Weights of a small mixture-of-experts language model, trained from scratch on English Wikipedia: width 128.
Below are experts of layer 2 (counted from 0) of a mixture-of-experts language model. Rows are named router (the router's row for the expert), gate (a neuron's input weights, with its number), up (a neuron's input weights, with its number) and show model dimensions 0-127. Each number is 500 + 40 x the weight over its row's rms, rounded and kept within 0 to 999. Numbers have three digits each.
After each expert's rows: a language model's description of what the expert responds to. This comes from a sample of Wikipedia text that the model never trained on.

# expert 60
router:553559433493481537572466503548526500412515466521440511469474502483532481487460524488463510533569458509427483496511496541489452525448431582553480498467496507566507457534529505483530452535554415478431499405476507420560456543456543518539517464496502500461456488481543530491503438507559495433500429502517510484459441532447580532533501485516481455504538513422490528492584484510516451518548
gate0:551532504446536455497454467521516540516572442438499511514490504463480527464499495466564479440467469492565505432503528536453531440480481529564476488463490490478498505570564452536555500557470530512472484500522486469473561458448497521561441609453502463499424557433529486489413578484550542471467460553500496516479502416517533528518583484496513471504483471487541493523448582516518493470417
up0:490522580563442508454456500486469466477490472529478464502505549495517513469543541500503517494516501551528471515501464508510507487471463487526511522492480582485410562504423541482509497564514516439490422528560587455502529462547528454542571553521488442440520541450481549552552511580521547517493403474483546545529505488520461471460438485551493541460437477499564512467370532487487515542510
gate1:569498486434586534529555484501515517480507492550461437578513525529507535455590486523553521416509458455513466471513590543521510448444533480457484543531475469492584520435587482449601518492449505506496524492497545512522510514529465506515418528451546482438442553474499525522474536548470503519560531508607472480564503457497514483474512438513505537493474530513502503509494568455454474486509
up1:518506474506555556505596487508538451469542484565498554529404572501451477507578508476523476454531441459514495529488507534446587451481507489451478466482486517494587558424553494514591546470449511485552525509427492516531468532559527496509510466505530440449451496413515542501571470474531482508549587546543484518560469506499521445535477522492497477520524519571549452517505525528520474520524
gate2:550551490497519468474503501532579474520411566436507485541481440485501459458501508483499514472495523468460502528573574511474563548542534471455515530473431490486471552512465446466517519504524470507479502484487420519378492562459536612539463445507529556591513495477490462509499468500530469531513514470440476461508506462491487491567515527491485507416471473531449529558551453524448467406469
up2:529432515516491459470468542501519514523468491436522527503453462503499511527498490400548509510483566446488489446421515482505526517566485473464428513500433462484454582495481543538454488509527501501481603543454495606464511492488425474452472556520532418525485453429500514521493518474515502449474532461468502489473535494521536568490546494508515497429509502472397621454532479487501565489472
gate3:496499436496546476425479493527485421520520510543561541506472491476536480470536547501578468464496551480486569543549491537471535482480522494524569446538523499517433468463475450472558558506509515571532508425466517551515514535454527457483536561465524488586514529515589471491538500454519482498505535507535495482567447588512439457589503548405554491520465435488517479552492476435508446522506
up3:522506496554495476503515509498499556483409575465523417510592540522438453492453469524531481493489474428524454485467515434558473518610505490499551557481547523455520509494484520499444496549498477510509544460552525457426595488513424554508450513471545474498514446568500498503552511491479425512527479402471442482524517488518561512397548561488504487523488527488515517520521547538469519529469
gate4:582476504524497506550535435491431482488518502529484413571579545478507474512508462473554507443515504508498512552536632546496435477508510504509470424509533438520519512496499466558506544497470541501470482476494572449475486471511471535493521467535525524470554529500464500500549507544428549555457524474537551623547519543516487406492425515498534556422477495519520529537476571482521502513509
up4:490448495419511415490519555489496489547443547514526499476474575452399584460510411536527496502455472520539545511524499480498502492500506408516516473497489550504493474504534537482480468456455489477443523494492471536486534489497452482477470520532568470507548554494548444440394530470518511434475531442563430480533536509514461471542496530452411475500466472504512478478527514449468567397463
gate5:525501510495450532507477403508505479461459490531472453509467492464587490468499536516500545516507516593466543562470533519530573479497475497439548523633525470466524511509494530457485497627520474479450432443507505493559486482517571444515595549540445509440492458454488481541493548496480482484444525535471470571499486412505527430484500494511496537497508483568486451517487466502484490561474
up5:560525528543515520495546507454493513536522501482446482520574510492483490428534516502473461448439485440529481440530582522583491458509537452555583477438483557484492514512488519487488433476421497467544514587522574427485533494529452455467471542440481447450495575494468537466557505505548536594441514516521558495520480543485473493504445542488511506475463537468603539467450508526458490487497
Adjectives and determiners. Common adjectives and function words after the or a, such as long, first, new, large, small, only, that, or, an.

# expert 13
router:496401506551502492488499523516480578486463529493510451565573475504422488480525582531450477506483515541593474521575456505525491481512522529454496536461578474535520481494581516540485555489462448576510486475583490495553574570441488487517458496475459528449503440515471535504448517482537497503532484515544458456505444531530517506439534524480544582569517467446493539495471578482529480441532
gate0:552493456499493473488567533498531527533532554471504509498447479465498478463576507552493546494518536521506503535489584520518501452488530458530545458550494482520554445472489468506539495517577507553533463453565495461484575540508478538527490493509479518461537506464470484530477593470478487486501565510596576481470499516498496577474488517523491431580564500513387562464566430493510550595433
up0:464531529486482453460544546494494507525479470503557505450508551486456520619467409521512512497517450495420484488544517567457475549419470456474550555488449460517520498531508523519554438513522512446546497488415522530569478534567550507551530491616448539498518475493500525502473583552484553526487566530530547525462524508504484449550493442511549494549529504498496470495572550499534570501497
gate1:512536504483497534483547500525470579487441474546506547473530506533480562440452487458532492452571487440498504553477503543560517472511562464521438497443548397514559454477467509491463458509496535609462524543506546481479484456475458520528572473520549487505453476440500407494491512548429486506492583433452563486527470508501517568476571519523446546514518494560502504482529497450428537549505
up1:478512536561565483524519472524466530498560470490499515616535525579566510461398593523526530490495447487600475493504492494506520519508501513477435514525523493488531453468476474521545583496447545528471530478459510537444548443534408475441459505508521483528468520532556536542496483503560469573544461492491444508488438461527500541462497523495512501520542573482494475453464426455511497415538
gate2:526496509499498471517529540466514559499485447488472501485534505499448531521481557454522511408494516553443510524503518564535488528408473528487429511574465475470552451450497474436538589476540536567538516468542528518508592532544521585462526549458501460456541563502552477561488527507445494548435533475483447481559478518541509569517508484541532457516539452561503557496417479574526469508497
up2:418438529467545475521490473431564538502512512502549456429473489575488553558471529553528477419466520559444514495513481502528519519504499551513465504489452444515553501445522535410572577510478566467550522530473453506553551534526448531511503492503524480431507498530550445584449467592496500514455533459500535523457481548513505514511470523500525499485489499564404549496480489595539503505489
gate3:535529485503484461563459523503442505545512457504515518551507404603525490526499546536546465433517539588556513508524542537519460465464478428500506506531589505562467482497513470473515579528477460561507517495535469452484441545526532534554491528435421503508523479482455516566551566469420462507522481531518550464462562455538451472518568553536503487509480515533549491526523564479493521504423
up3:480478453446530510516513459515518501476541509515491517509479433511577451417483530523501430455517476521574445553526496559486479505530485529542499489368474521606496451479574518425510480484503560530511501456472498534497488535527520544524452395506453449505413506544534558550507462511499494513538479486479567522426596464481470474494515517420548465495474480504452463499508510520542512439483
gate4:495494493541458502495566444533508533494496542544499493525455509509453467449470488506498580405437516503522462546538518510510507504464583473438554485470503478482505521519548504536525519501423498505448483456500481494521472533619434535543506500564413560517496494501487439529465450441542466546484530478482440534471439488537505458576603444501373509497537468504499519557450497491515504542513
up4:489474487514458518433469513464509463511436553492514445506524486462496536465516527456491467457561537515493558483432494461447548606504497471517489476484480511477465498521501466492566486472492523466517547522538509496502533492471487519580533525418525479499512602420486530484569494480456447492447613554451564544555496550465409551502446588527514527461527521488490540436442448513528471533460
gate5:474507510474517486512475445531546541498500474522454461471511450543543512453414542517537488479496460498482488471544467503550540550481513451417556533580586532485426614527437559476422476568545524524497429489583556527475543493532567485528536515515484567538474474502465513453511514469526531535475554498521547476457502557471434438488549484497492433531572500509507474563545523503483533524499
up5:501410515456473488535503508442483558484551502533539474454528494530549485501493517462578509467497409548497466479500503607470473399487491511485460492550515492476481620523462533517413518458535492528476446389500529540483481444522489506501536444467494510501480537523485505532618431445515471560487580476544601495495473478465499455503485478459483526484475448493464478492488514521526482489495
Name and word endings. Final pieces of names and words before punctuation, such as Mayweat-her, Nakamu-ra, Swed-en, Toy-land, on-ce.

# expert 6
router:417567506462487547581478516540497549581522462466419523500453500498542464495473492526500457531481461427540467457598558539510489484571492485561498487523516592524469461500516518450472448552498497554535508544505438463526530401496523433469465503498547548526484528483477548465557516526529554453528430502539482470461499541462591500520522481491500532531459516504499433564448508564484509459506
gate0:493443477429493480484547512522532439536462492491528504506522463476485479504535579526512501471488586487485516488442476517371543465494488501507444457408499503555526503445510473470472591436426519528541477475449501503457577491514502532582494425555534514434505458492500519450501424485532540503529541513525468583511514460500537536469405495464476474489526544468474520553577520437533479517509
up0:465386473515483540479564549520552513539550508483511474487491461512507481504506549539506493496534543462550526499382520498458529507478489498482493453427514479526537533487494464460493573476464485475482433499431529483530526513513487510601458441535518484419481492546464489442570444539515518475543523485498439563518492394463498482468397496454474465500512600466437531468548525470535517477489
gate1:496472484474529506466544468419487596472508445524496540574513514457461526489470460514579580439501519522474509535487502525474465517497545443495473488443497534511532550473499475500511517454476498517506461427451536499469471482523492506548572510553480467501434480470546483634529486567501563519470567514524462566490434411568505508502522399451489486453573530518545514538478528496498445502544
up1:503482624436577423501543512543539511485516506501508512560507561575473521521551468495449510458571477497522517514416508527521530500538456482464453520565462472485472509496510537457496504514495441498438456488407516468489545540529536559512465558542458572542454576494503485513491446532509534464483462504480530511508485496439522447513389577547511460547474507549449551471490500457497484502433
gate2:452492467437562470496467489539476484518441505501536535561430502589498447410523462567470493517472474521519515538496471492480485422537506510519498521470474493503504542447561433587422462478488497479496433446467464517446457549492556483492515518464585523537517447481457582513530479469479581548537498501483430470463461525478532604458464516472547546522488543455503556523579499512496478491474
up2:615594490481478466477502467456490481463540489467512453458539535489430481531530513493452469564575556541487515480514505550487526455514453521489484598427534475467503517514468504537663503463486503513487559466470476528452573489472500551505553443563408461408493517520545455544468511482507529551447510543532496499490530507505513506526484545531534485448498500545483526474510521510489543515458
gate3:480568522455536517470539507493466473560458499472550525530529417578481471453494480456503504476568493471477536484440526545530529487469463397482403495555568504522481571489483479516474527508471474483489427524496478500425510508490510493563460553560473469519500428455442474502538566410475506447450511510484461483397500541520551492437507482490509504423565489432517519483535512509475556558489
up3:484505429473631463476516501526548504529434454472488543477546466471516535403546529555485492534480544516588523518539596520463462417513528522492497513505538489488475518372449575543446517482489520554451482527534432518492493508483512542492488459487545495479559495505539504502499518451560451497531475523518490465493501456499481516477522487488449476597471498522493434403491457472494567477508
gate4:487511540417532534525544507461491485463498476464494520569447452512510541483464492498539525521447524580534448515522534530425473501515532422465463586486507501529520597512588555454466525502470503504508447532454493596442481532480512520539530428549489488494489541495561444498476488468475523466489487511489468467463564453568571428468474416429502436507484459559535515537456537479452467502517
up4:539454605511450501525479491471486480441552507514493502567511515516451462554449424561490524469408460482558518511530546438440469510513525506494506563506470548517553455582442523489469473526513493527492548521491532485459506472486472484529503469584518558545471504565482512485504528578540463528502518474516533458570501591478537462503535506557386498486442474546541477528480544528457545435455
gate5:534508554513577515480508463479481464466466460437475558565545496412471495434481473544535528429452494476530527588473525522448422448437562479472501495527559484456526446478517458445550557493545520513461476477460438543552453482484473485546529485515468496498534487521444528542412435487507478553501442482530522494524505431575501551477484455490511502464529469420480527488526449524435458554540
up5:522497479487520499477535498488496472540540519512519515506439523551530453445580563567447503536565503504439429456476580546520535490524459532532490501550480468500493531489568425536465483530489527544509503492526472498539480538557581483570520541478443501472432526488486499473442528423522563483510547535433459480483493573504563541550567529463530510573552428507480507490455487459590522544433
Past-tense verb endings. Verb suffixes ed and ing completing words such as listed, expressed, arriving, plus whole verbs born, moved, began, established.

# expert 55
router:510463494536528461526503537522519488448478540562438455533552471577478472454478562525472488508487483518553536520494467440458525498490529491476546528438552512542541479484486550498464517503483439546470447543538450480535496552512599505542525511499428606536528483505449508449537505484494557486548507532466467439563536506431405424482528536450425487518553428447442475459503529511524468436513
gate0:626513537452444447516466523547458496505489505517441551504518434557457464441506535551504504480499524491482576511566477466484528502388503536492491464528474501506533462517538531540500484547503504555524376434519498483537522472453514519503522568516531547497507494499507469500570500485513500522546458533508561456498497490493492462478528498560415500453575534548438483475554521552471483623493
up0:570542491508485521483505494500583532527511572500484533488482461527439445544500490443510480517514497461493605520564467529597483460428513469504385478485534514527585501527550551456503540550539440552522508524500494508468464531515547622469502510506488517505519469455570477506547553433520488519506505474468483453471469509476557491532492512541421450521435486530442485481534509543538540426471
gate1:559456579486505531529522488495462484560492517509465516533546500585464485463551538501492506459464531593510547526493476485476444486497472430462531432528538462505536515460524524567474575556482483563500498519560490448593517487513576456509497553519496586539519505493462554507524500482527519532450401468482567445503498486589487532515492519445428457579508488469562487443517506528512466433490
up1:516593500532575579530523458543464514477499449494506541484444496510472452449459617471441524491482506475558512469586487516523499560413441508542473446549495519518522440475455483419518483500482509539530446494512509500485561527526462497399465486547514454504472480456536511513445521517496525461527529478444480508502423537505497473541438540531561580432495528476525556449478501436546502492517
gate2:476480480496514489513498415456489492477470471517480465602505502515450492499512498535527496480517470580463456520511533455441535501482574523532507455462523503549504465539464488521491512501469531491645454490479502493448484432569411468580477474478565559517437453468471435534475486497500541517525562562484489521498460562449437500480535467424480492480521461484556460546453577521487439436485
up2:523516581482499495498510520559514517506566465529556533476504507576524479516485565485489474559498542448461598456524493546459523504455516501456445460538485484437565479489536472528554560522521472546468536478475489488530523554553540546414524455532484466450495520536544518482497497556533454533523443435528594480540581477534511507532425486554491494511441543431459556534537412493530490473561
gate3:551527483461475456476509505470572544524539514547499489467506418498516560431502514463534479436451578521481525523518552543567505480533499507552532521485540522446449511459537506461500482503509447430479458511428577570460493465503481567434522558543458464414540510493522453532504528522544490510494402536491443524479547485456507460549488493458546456528474476497501395567473567476489508461438
up3:503396487515525542480421518484464479489470471496491516481447499409554504470544458507446521523486461574570467463561508537469490468460446510446498510523528470474481467522552467492533470456485533419554568494544433484538465574491474453570464427395569462479499467417433476517468478503509542497518556504516536485568496502542457519590531477479473567514489478499496490497469504451477521457509
gate4:514518486500478473455486450487501500551511494496467503438516527500550510548478513461499621476462467413379437491539531499471534502509527512506490541490504484459521462628494422456526486501523500431500516481504520540494473473537525543460581465491519462573510504501464546493478508526424533500509488573481469521511535422495496482488537356459447509512473425558515543535491479478489518525555
up4:411519488492501511489519484445481460482586476514521522416484495533569517570489505513523532569492466534449457508540524503471555540484477499513524543465490487490477497563564516386512446530547510449503521522457504616565432468507543470539550517517503477547468543502504494474539451491483527546415436505515506525547518504502432472506488478472457512520451421452478431592527456430455518509518
gate5:585518483489488468468523503437508521500504501447514498461527486531405481522540528546504511432444527414424559506537513528471475479501545463466485558535559440442563558496469524485487505512514530463425516462472518513465455555409560524594493456513485545495550500453504563492507512482424459545496489525532408537515498562464440506422545474525500488463565494548467453498498515441474479496542
up5:477530480501518480497483494466497536507546502514491450503508598448479527539505578494528510554512487492513583493521579581486542459581481454555503497474530509520423542519457501471526554499489454495491464510388562507505567404470523492565507520492456506501484482466547520481595528500518510526445605527515503564494513503447518496435530485467579544520468535500508400544460513454507542464514
Derivational suffixes. Suffixes like -ite, -ate, -ing, -ed, -ian, -ization inside words, as in tripart-ite, indic-ate-s, desp-ite, histor-ian-s.

# expert 48
router:453511510549485523465540489488524430507542503536496559463437493513555483507480493440555525459485483545475477462531604538512547405502456505482526409516469564530468497486449488490522522508456536478501541583487477476423445515575518498481513457531454542455555450495444475487484502529519488470514474456539548546421546539570481463484465469537452502475520405532516441470506464549416552551518
gate0:451490531461434497559442492534536428559549459503414551515500519437483582501502454522461498560430542469506566486516494610496450503459548540510468539522507539462504498455522522518499477511457467455543456568515490481467485512474501486482521547474446428511514497485472455473577581414535462517453530508507516459493533578495506501545477516551531549495522492530480566421449516492536516587515
up0:502424470522537425474486526514550573505476579504560452501530544440455439497467586435563443456430461545554527601447507496496520508518504537480569455524510463452527507522514460555472558506392481507476491464434527531490517566518523475527437460485529541463483523484492463493495457472507493485504492468484514490461492488456469525496516456589450502566537527533498523539456566510485515474424
gate1:503489476469551517490487422508484459531495453466446602567520489474427439507500487399512542531504553462524526523541553455407508556468488457521490549533522416459542487520559467531493527516388548527461430485498497547504536520525552538511561521515498546506452438481443546496492534496488559502496496505472495523552416494480507498556524543445489399491501538504507492516483488444521469444461
up1:532511564458503370555485537481484496474437497502496528486498501503485576476575493480575535529393522501527504560490484458473550450546491551506496465514467441518497486543494550490537532492511533476500487545485448506539504547436561516485512576571515518479557435447507530474474424469482568480493493495540483471532533453536497539453458490472474445444452483566515445567552524579533500438532
gate2:462564500470526415484437434437489535495447455454575492523467507471471487479518532456553499429527467477479524560390554523486526512505466551519428518492480444605481580570500524493426558488505514531502479495481529511518487488507467446548539510442500466517462524514515498504560551565534450486484532531526482565499477469471511464482498453464507557538478452496492394562462525519469425491497
up2:413469588463535583529488469474460526428455479489519491483518471489475484538524457465468552554651490502514488478480451492511483559498445544468451452500499481394461458584498529496486510523552469448548499505511502486508462494543518561535480525483504499490500576505487444533548501524533462489490504477436555529460509453418473440499484391507490542492537490455511495480432497474487528562481
gate3:542561458472516531560435536490430433459509473488510612513475505543521473526510471465556542520537485470496476529519449517468479466436431479485529500497518468519507529555509458384518399468416562483488538484494538504497515427512537518490578548525529504503511383524481541487523441491507550512486477464570512570495487489548507535522475533452499443478452522549530515563568473503496487467472
up3:494404432510587531513587506542419481496463533475450530488475474601523476447496523474454571570556507504483506479495521496519451503466486486505531499474469454407508519511506512467436451499493548514490475510498475482431465505466485502507516533510510588500411443490481511516498459526483514475534470505446496439541455465441506501497502470527459476526574603466517477467584438424489437460496
gate4:469495538494466593495515462521517581541497545477415432525536436564402473508527506506474484488457539543520567485468458467503579510461505505482519475506581536496479502494491590464517464569424513496507456525527520563546505495600469604479521526496503501472502539433520531441447485596497481482441500492479500549452450477517496454508506520497462515511481477505464511582460480446499484514449
up4:518566491467416480520484445519474461485561455479504596465499555467535545571521538504462486562558448517379548531512520598495504494548508566467358457542503484499498490450491501486465568491538539528537519490463485462533480531614584513536506506453474491519509502509480464494546506516513515542471488453514514477469529526473471513531499494560482543538508581568510488493504506512509500531542
gate5:430494512555501459540429479520447527460478496482499480505483425414510546502467459486447546531455505489579507532478537500494534471523537464521492546473575532519540455455544514473612425476462497502496467543527542504493529504533484498501557549490466501477481538454467489520429495542496545580443485533462473532517468487495515461542465534530546502465561411553423600580459503449533490548471
up5:495555559456478423534443484498483561488500451491526543504512532396502585526520526480526502541502504484481469562457449594501523397557470534562393527482488410496486495409511497544550439490492551466521525496462524524536506536550533523467517497512515465481475552515496484540533422560554481455508453501508525563464553487454501494536460456541496437502453527514517442517502495474514460521554
Capital initial letters. Single capital letters starting a name or word after a hyphen, quote, or parenthesis, such as K in Kar-wai or T in Touring, and on in Construction.

# expert 44
router:478510511432494481464518504582513498589423497531527489448522540551512468453473457450526538534540523482521538432429438559563536491435458516583449464550404503532437481414466553528489484539506497466487502560474514472429498453501455489447476501499531473503483525452461563509477457527519489441525478537498530494493420523545547527458509472524534433512460429590526480517473522497499460497522
gate0:458482529465548500507529460456532575530497462452556402498458532478514602519540474467514523508506489501436546495472562517509493488458554507557474509474520495493553524505458527466511465540504572506479452506505457533567471512456486469471511501497512504461560518465572463523442541502461512487463497474509469557440553449527496416590525454479444480472433447528478473520561451551362534526470
up0:612513565496537503560500503511545522434601451458492473492507464515499472520502546528504483513477519493465537516527457535538484499460504545516550487490519495519508452528444466538483517550526488529476533543500450416528538580460485500431500423560496605566527452458463486467548491495486527492574549504518480487476429477462518429382545497508441542508483509453464538525519593533506523499482
gate1:489468490503493536513527502495471517444487426452458519528492520519453530543508456569543514474531531366439497491517569459469456494520513458472509505468502483517509514532476518519510479571485460518521491501476533537540493459489508475553557487521495545512449402408470499519441486546506566540533528530517481516505460423520466523474571440348514506450488512505492515579521563465456492577558
up1:423494511503486455436441540538543519513503525509532471466521589561513551449525501447388456538407554511538531435524485505538482473425473500506455536486429477431454543486504552504501461544422495486560494497481439515459498491514578471505535481509538436522438474466501465461477524487500471430583432525500479463502448525539531537517494518489558476527479427516513493523537534420519540492501
gate2:467532564459480522487480469455466543489552515490427522511405536550522529469536465528506527432474448493430509525550552540518532534450489462487533496484506515466477460517420538390481473533455508475510493528494469511545532476592453493481531505543430523518521504443542610549485541529537486525505536503508552536458522572482449407478473428485472509423456496560448506539524511534479473543526
up2:513515474493460513472517463518505537458502465502503487570489515600421552477399527536578510467473497553547555529500559472525519488552500443522510509423505493540494541533464536544448538513437517505409501535485500513495483461457434481539477490508398600513534473488499539446460616491520489524487419497440498503436544559477487489433490490464436462474482483474521481515512557484506473465528
gate3:494568473550583438450496495460464500532520568491501376535440516499498427443487592420516554473483500515465613500477541488481518560501490452441502465535532459467493493496476499457478580519459529497524492541516491494479523535564514517507497548485408484384558483535498544522430470454527509489478532524518463560491486520492478473448467561477502542482479501491499540552482516474501434522514
up3:523512455485522499551505513515513465525469475479491518434571475515430481507460478537409523542551563449471464480484456452500453509467471544452514577424465566530515484515515464518472348446502487503498463472529498509533519489508481549478502426520584450515459517503537477476490545475450451508486508572478458531468475545478498484615480486515501520543572475406481458510540498468540542557504
gate4:499475426501489510555520477465497540534498524514456538513502438496585449488489571490525538508577548567510478536493546567434445476548488509508492551504520542586528447504525537412586598461551512542525534467477537547485454497590505559489525456507482412464517499512536568497457527564496505539470475459533552400482496494540502517485551511478460495477479451493502480521478444479489442511469
up4:474469547512476541503485488492462424517459464539524520486531522477495483495622467514551513495568527500548499524455484492431442504504533534479507477548509523464494464484514443504598523511528467511556470484555487468469485561478449529491535489490555549492563490484491505529581454492472534483513545539502530527574436473544541487617469502429469579480571394440509462550564489464474521525456
gate5:493421511486504523566541500544437500430514553474437494525495463541498522424513496558486431507484510554534476546483543526434486442590579504416546545463518504520531533493538498543476482490475457470484439569483514448526510513500447435513472476538513547537512496555533383509467498471532528518423482506506448454463562547463568491526476507491564511508457545525535502474514602502458468487492
up5:536452451521451536552492471493483487413468559482510454471546453435537561593586498569543487456499451515533492538491508495475488505501508581514478482599576468472560532533548472462460555445487481488483520534554486535556471494448512441563534498513525504530527428517451531507474495470518477530489475464523493484380504510473485593496500489452468572493562516473496497491430443543483490491497
Er, il, ad, ch pieces. Middle pieces of words and names like er, il, ad, ic, ist, ch, e.g. Co-ad-jutor, Min-ist-ry, M-il-itary; also Ch, Com, Sh.

# expert 62
router:495507460542448481440439520549557513530494588558545427467526497501499470537451441446516473580535554517481503465471520534545541467514518570524520493521493549533509499431478496499511428489449515500458514456429523488489525464438540570492436517440491549444511475483472557475534447494481448419461492475575526502464583447446451511558484530550418550518521537527510476561527501509469528460501
gate0:508568546455547506499547488450564472489483511456490505577459483448508433448542534519476564472488455458441569532463488503523442475493620450494482537551501501520482458481492604455525536519530493488533442499465502509488550580505534469478495504558476494526490434505517496508518527521495576575505509510569472574552538534488525462428529413457493505560464565556520490521539516540456540531516
up0:439522466455512525600518487574520545540497511517512462461487488516470494477493518508484477517504475499549521486453502519467544524426542521495554541409457504495463444485462587485557446537445475501484458542491466467505481509475496416449496470534489416506539557484505564561478492435490447468575482502489535531474515464423521392532508467537424549544396564471475503487510508483466492559511
gate1:538422521495505457456484621489533475523532496491485490486514496511504507495523537562499500467469571477506501465422454390441479491492511502419576477498508502473546482451482483524457536465485506526525476417580481452574566495489516398473535446523504527496586538546509513550497507456453482473499537485557501533553549462517455539506494523496444524471568535406461511550516453477546484518497
up1:530411555457499478566517539475540490440528526549513519473515442578453479492469469535457513492480506479522468505529490487445440588444536531482477541550453498479419465495537539480547476498496426467494500499513487474508507576464510497448529508502556455544506473618458536468537524577409487473544437527499498430517511476465534478520406529529492511544555497473480558556504491459526494444433
gate2:460584495500555539558543466473507430556520438513513593493470543503572495532468559481539496462530455499473510545499471491405498500461503468521507475440497502455493529581513492477495503522404571529490458545468502571480456518554529496499548517506477464492480509377580502463475534484506568530550538531525517608494423551464511511519476487492554504498538491521448505547467504451459495483535
up2:479519483485494498561533508521540456642523506501418538425492414471533437474520489534456565527482510516447491462474465531482494504519580524492536473642570524504566507460560506510533522548525435477535457481513500472483515518444527561491474492503538556493481411564502448450457457477543553483558529481410520436528534502466490532484515531514503481492493468500513531520526491508442496491497
gate3:538539500431472431463464507561528425544481516499517521486468488530576472477538516498534457470518533586552544509459501539498532476460398481470497409588543471462492560508571488490489587513477471528502492492565542467519500504505581497487510545497396451545549453515478510481543477435540484520497435509516503482462527500583483503444516554514475499487520505476462560470526480409546533514457
up3:454511439465512502477521522516499505555585494508463525500514567508481533499563519470482523513520495487480496470477520514486592381504510497439544484433466452440530509507507539491471450441479524445550507503480497566515481428539564498493552474511514418495518497541553411502512504397538529475489482500488510481475544527513488598508513538412432437500496389453500529503483531493487526410522
gate4:467542483471506466532536506417513533458452528475521427492480491548479512528444531437570572504490514563428571491456587554494524486505486457510429456494505456535513536441457532460514600586521517516519455472475557500421489439486491526587510498505484509445458481524514531522511481543521512529514462502458446575538528478493442392407471509499492497448475488494494491519435476487476495488539
up4:482429479546479470478431468455508514488460459507488481508508467513527439500461449567477545467564495437464466463498510463525460545546488495450525552493486530476487534601500417542495451475461536513484534445537494518589501475482520480508536549428527554537592476520499521530532466490442498510402589524569461496495500455484530540562492506493515502530542553565474465546551439486455414509546
gate5:448488503442488506534515443468468541530518541515482531470501477523617596474486487630553575484481485515444470517513538547440516419507526449491489518442505497452509533480508480496557508473570468507499504448466562532468512435514485495540549413487522495500522509514493510562430558535503555506473590517484497510449538559511476547532499498437625497516482451493537501491457508508522532486479
up5:509437497536468495412531503498462615572421501463512467519529420467551519499475472572507501479481512532491481541446515446495529481474566500490544635538499472439535537440535458533500487486445548538481487481555510504422463486472477564507497500444529524483498474546486548535456556483472497518497492502473499507554555516528519573480501452516558509519550495454479534491387467524463494543438
Single letters, B/V/l/o. Single letters or short pieces inside words, especially o, b, l, u and capital B or V, such as du-o, A-l-bums, B-ull, Bro-nze.

# expert 31
router:504467453522516543520497531508536501518552502576515479458575588449522467496551479509438401584530464512588431481477486514530485520424471567512542553494491526473431488532497448482486467433464508492479578508502510517450518502487539478550432492446485512499539548536545504454417454493522487487552441510552508445446493473486562578492486502523478476501463547445519452459545494476546534422495
gate0:570552468511566497480489499470525533505459539450524466528506413619468469487522558499554512517497618544505537471524515527488512474500488462489450544438594493481486558518506508509487554538477495497490486490482512580525509442487556513617558458487503510444452486478469516485518493495488562488476512605516413493503470457513479500432544524460501457531539473493451460564500468452504426481503
up0:553548487490455518436476525511471472565495513523491497495520501381443482504504506594462433501474505456486484479549460496551386479561535472558572482474538489556574525461486518526470407428485524493451509541509521499477523605517548498489446494478435534479492504448517498475449539470501575469501531442537532502479455547515505545449545538482452521515512550431508515499503571516468494449493
gate1:535510499478572463459445497541463514449463461511508581543472525499483535450527458470520573483426472509512608582491554437424568474478512456433455458480533499493466504515503539488518496526493540529509490518454526524561490494566467508470541562583415466479527460492466472525516570471507527479445521528539476553546444550560507499548526455464549540518511475585516492442465525457470547523508
up1:526638523511543513476511511545604508508550517498510447505482512436496491483552496539505493479478491554541474476501527585437549503439477476514446463588493551508478487538536424397486519512474502481452538534533533562472557494566541518524506551537471485436438516516484520527531453508551542489466506546551487475474520467500494487553423521524483524458440446544509505502451491456448587476464
gate2:538499550490489522541497500504505499544451423418467488524501460472435519436561523541568514511436502527518480486495513490445539461490457507434473461498522454532512484521509443549493558512535482460506437510538494544517619488531468512470486546522573542409508453490408599520513462473462571463463481541427490466483492420558581539514516494504484519507462440456452519479531546537486503530484
up2:464454536523465526533520496405487557490488564478551505471464423469519556478542492570508576468461505522539518523469437494446497497513469481475476494544527522480503524490518505549574488517571530503539509467535487511556569557531462490465458594499526471432560472478480436544393509538529551490506525496516504483478487492506557465519534525544447528478555496557445514420465575531505583580527
gate3:511515531493552485529465488521519533577425488495505512593538465642481529511479550473532513462441524491470542506533519470495478462534580456516476544505557491502496542483589519479525505512445489558513473528513502545441521484522510539479508531501496493587491476529509457565537583506482536564449499504528426523506496577606500473527559547428466482494504486530472525510471559553412525475482
up3:430477503543466482461494554520481477487495487566582561563507510566493472509512480450537454502541483518561580466466558459478522536480560445449456532469528569465472545492520462573468525553520472567457465494512411479490477487574493475522532497481510504516514587488500426423520502498483510465572460515449510503496520526479499465586473461492399476451492445480514446429517511562528536495532
gate4:502502542529496485458511463535394484455480412503444518508484467497476541499550504489527556504436464420503470575578512459451455513472478430457494489464516496478588484513497535474424467537523560435571475432510509472407566538570507504534541531508413490550507506467506512523589523449502495475487495507502462538497463506535586487522541486487460505477537471545446443509546480489488505552451
up4:465507464512490508470491537516500495454491532463539547501497479511480531502525539376479500506514481506515522508497491418510488520408594456587490518462523588496517477491426467514538493472517502485478479525462501478472557542468499484432510601458489474488542520482506548486441532511454550535559509488436438536551427523468487538501451495497502607423547556540512497448506491595503472459423
gate5:500576524483597570477587485480528463499483550543558467554483483593531503442484467508481569518536513493497513591535506536455471489543521453467433556513509498447445563519554493435575571521460499458493491422480503596477517506544520543494511433496485495480481469444480502557471466538450516526482509559489475560514427532540462546484482459520474470469480512512505530550457497456504460442487
up5:485530497516440468519482485511475523531493480447472492503571476478517529486500559541580492545454499572472479460522463476443506486430424518529460472545523525591491491540466510533441482524527617477521509515525502468468463454384503418531551472525565457458483492481449527454547519497519578509464517502410540497468523522469544489555529543481548470428536559508521470445516470556479488502429
Letter f and z. Single letters f, F and z starting or inside words, as in f-leeing, f-uneral, re-f-lection, Ine-z, CON-F.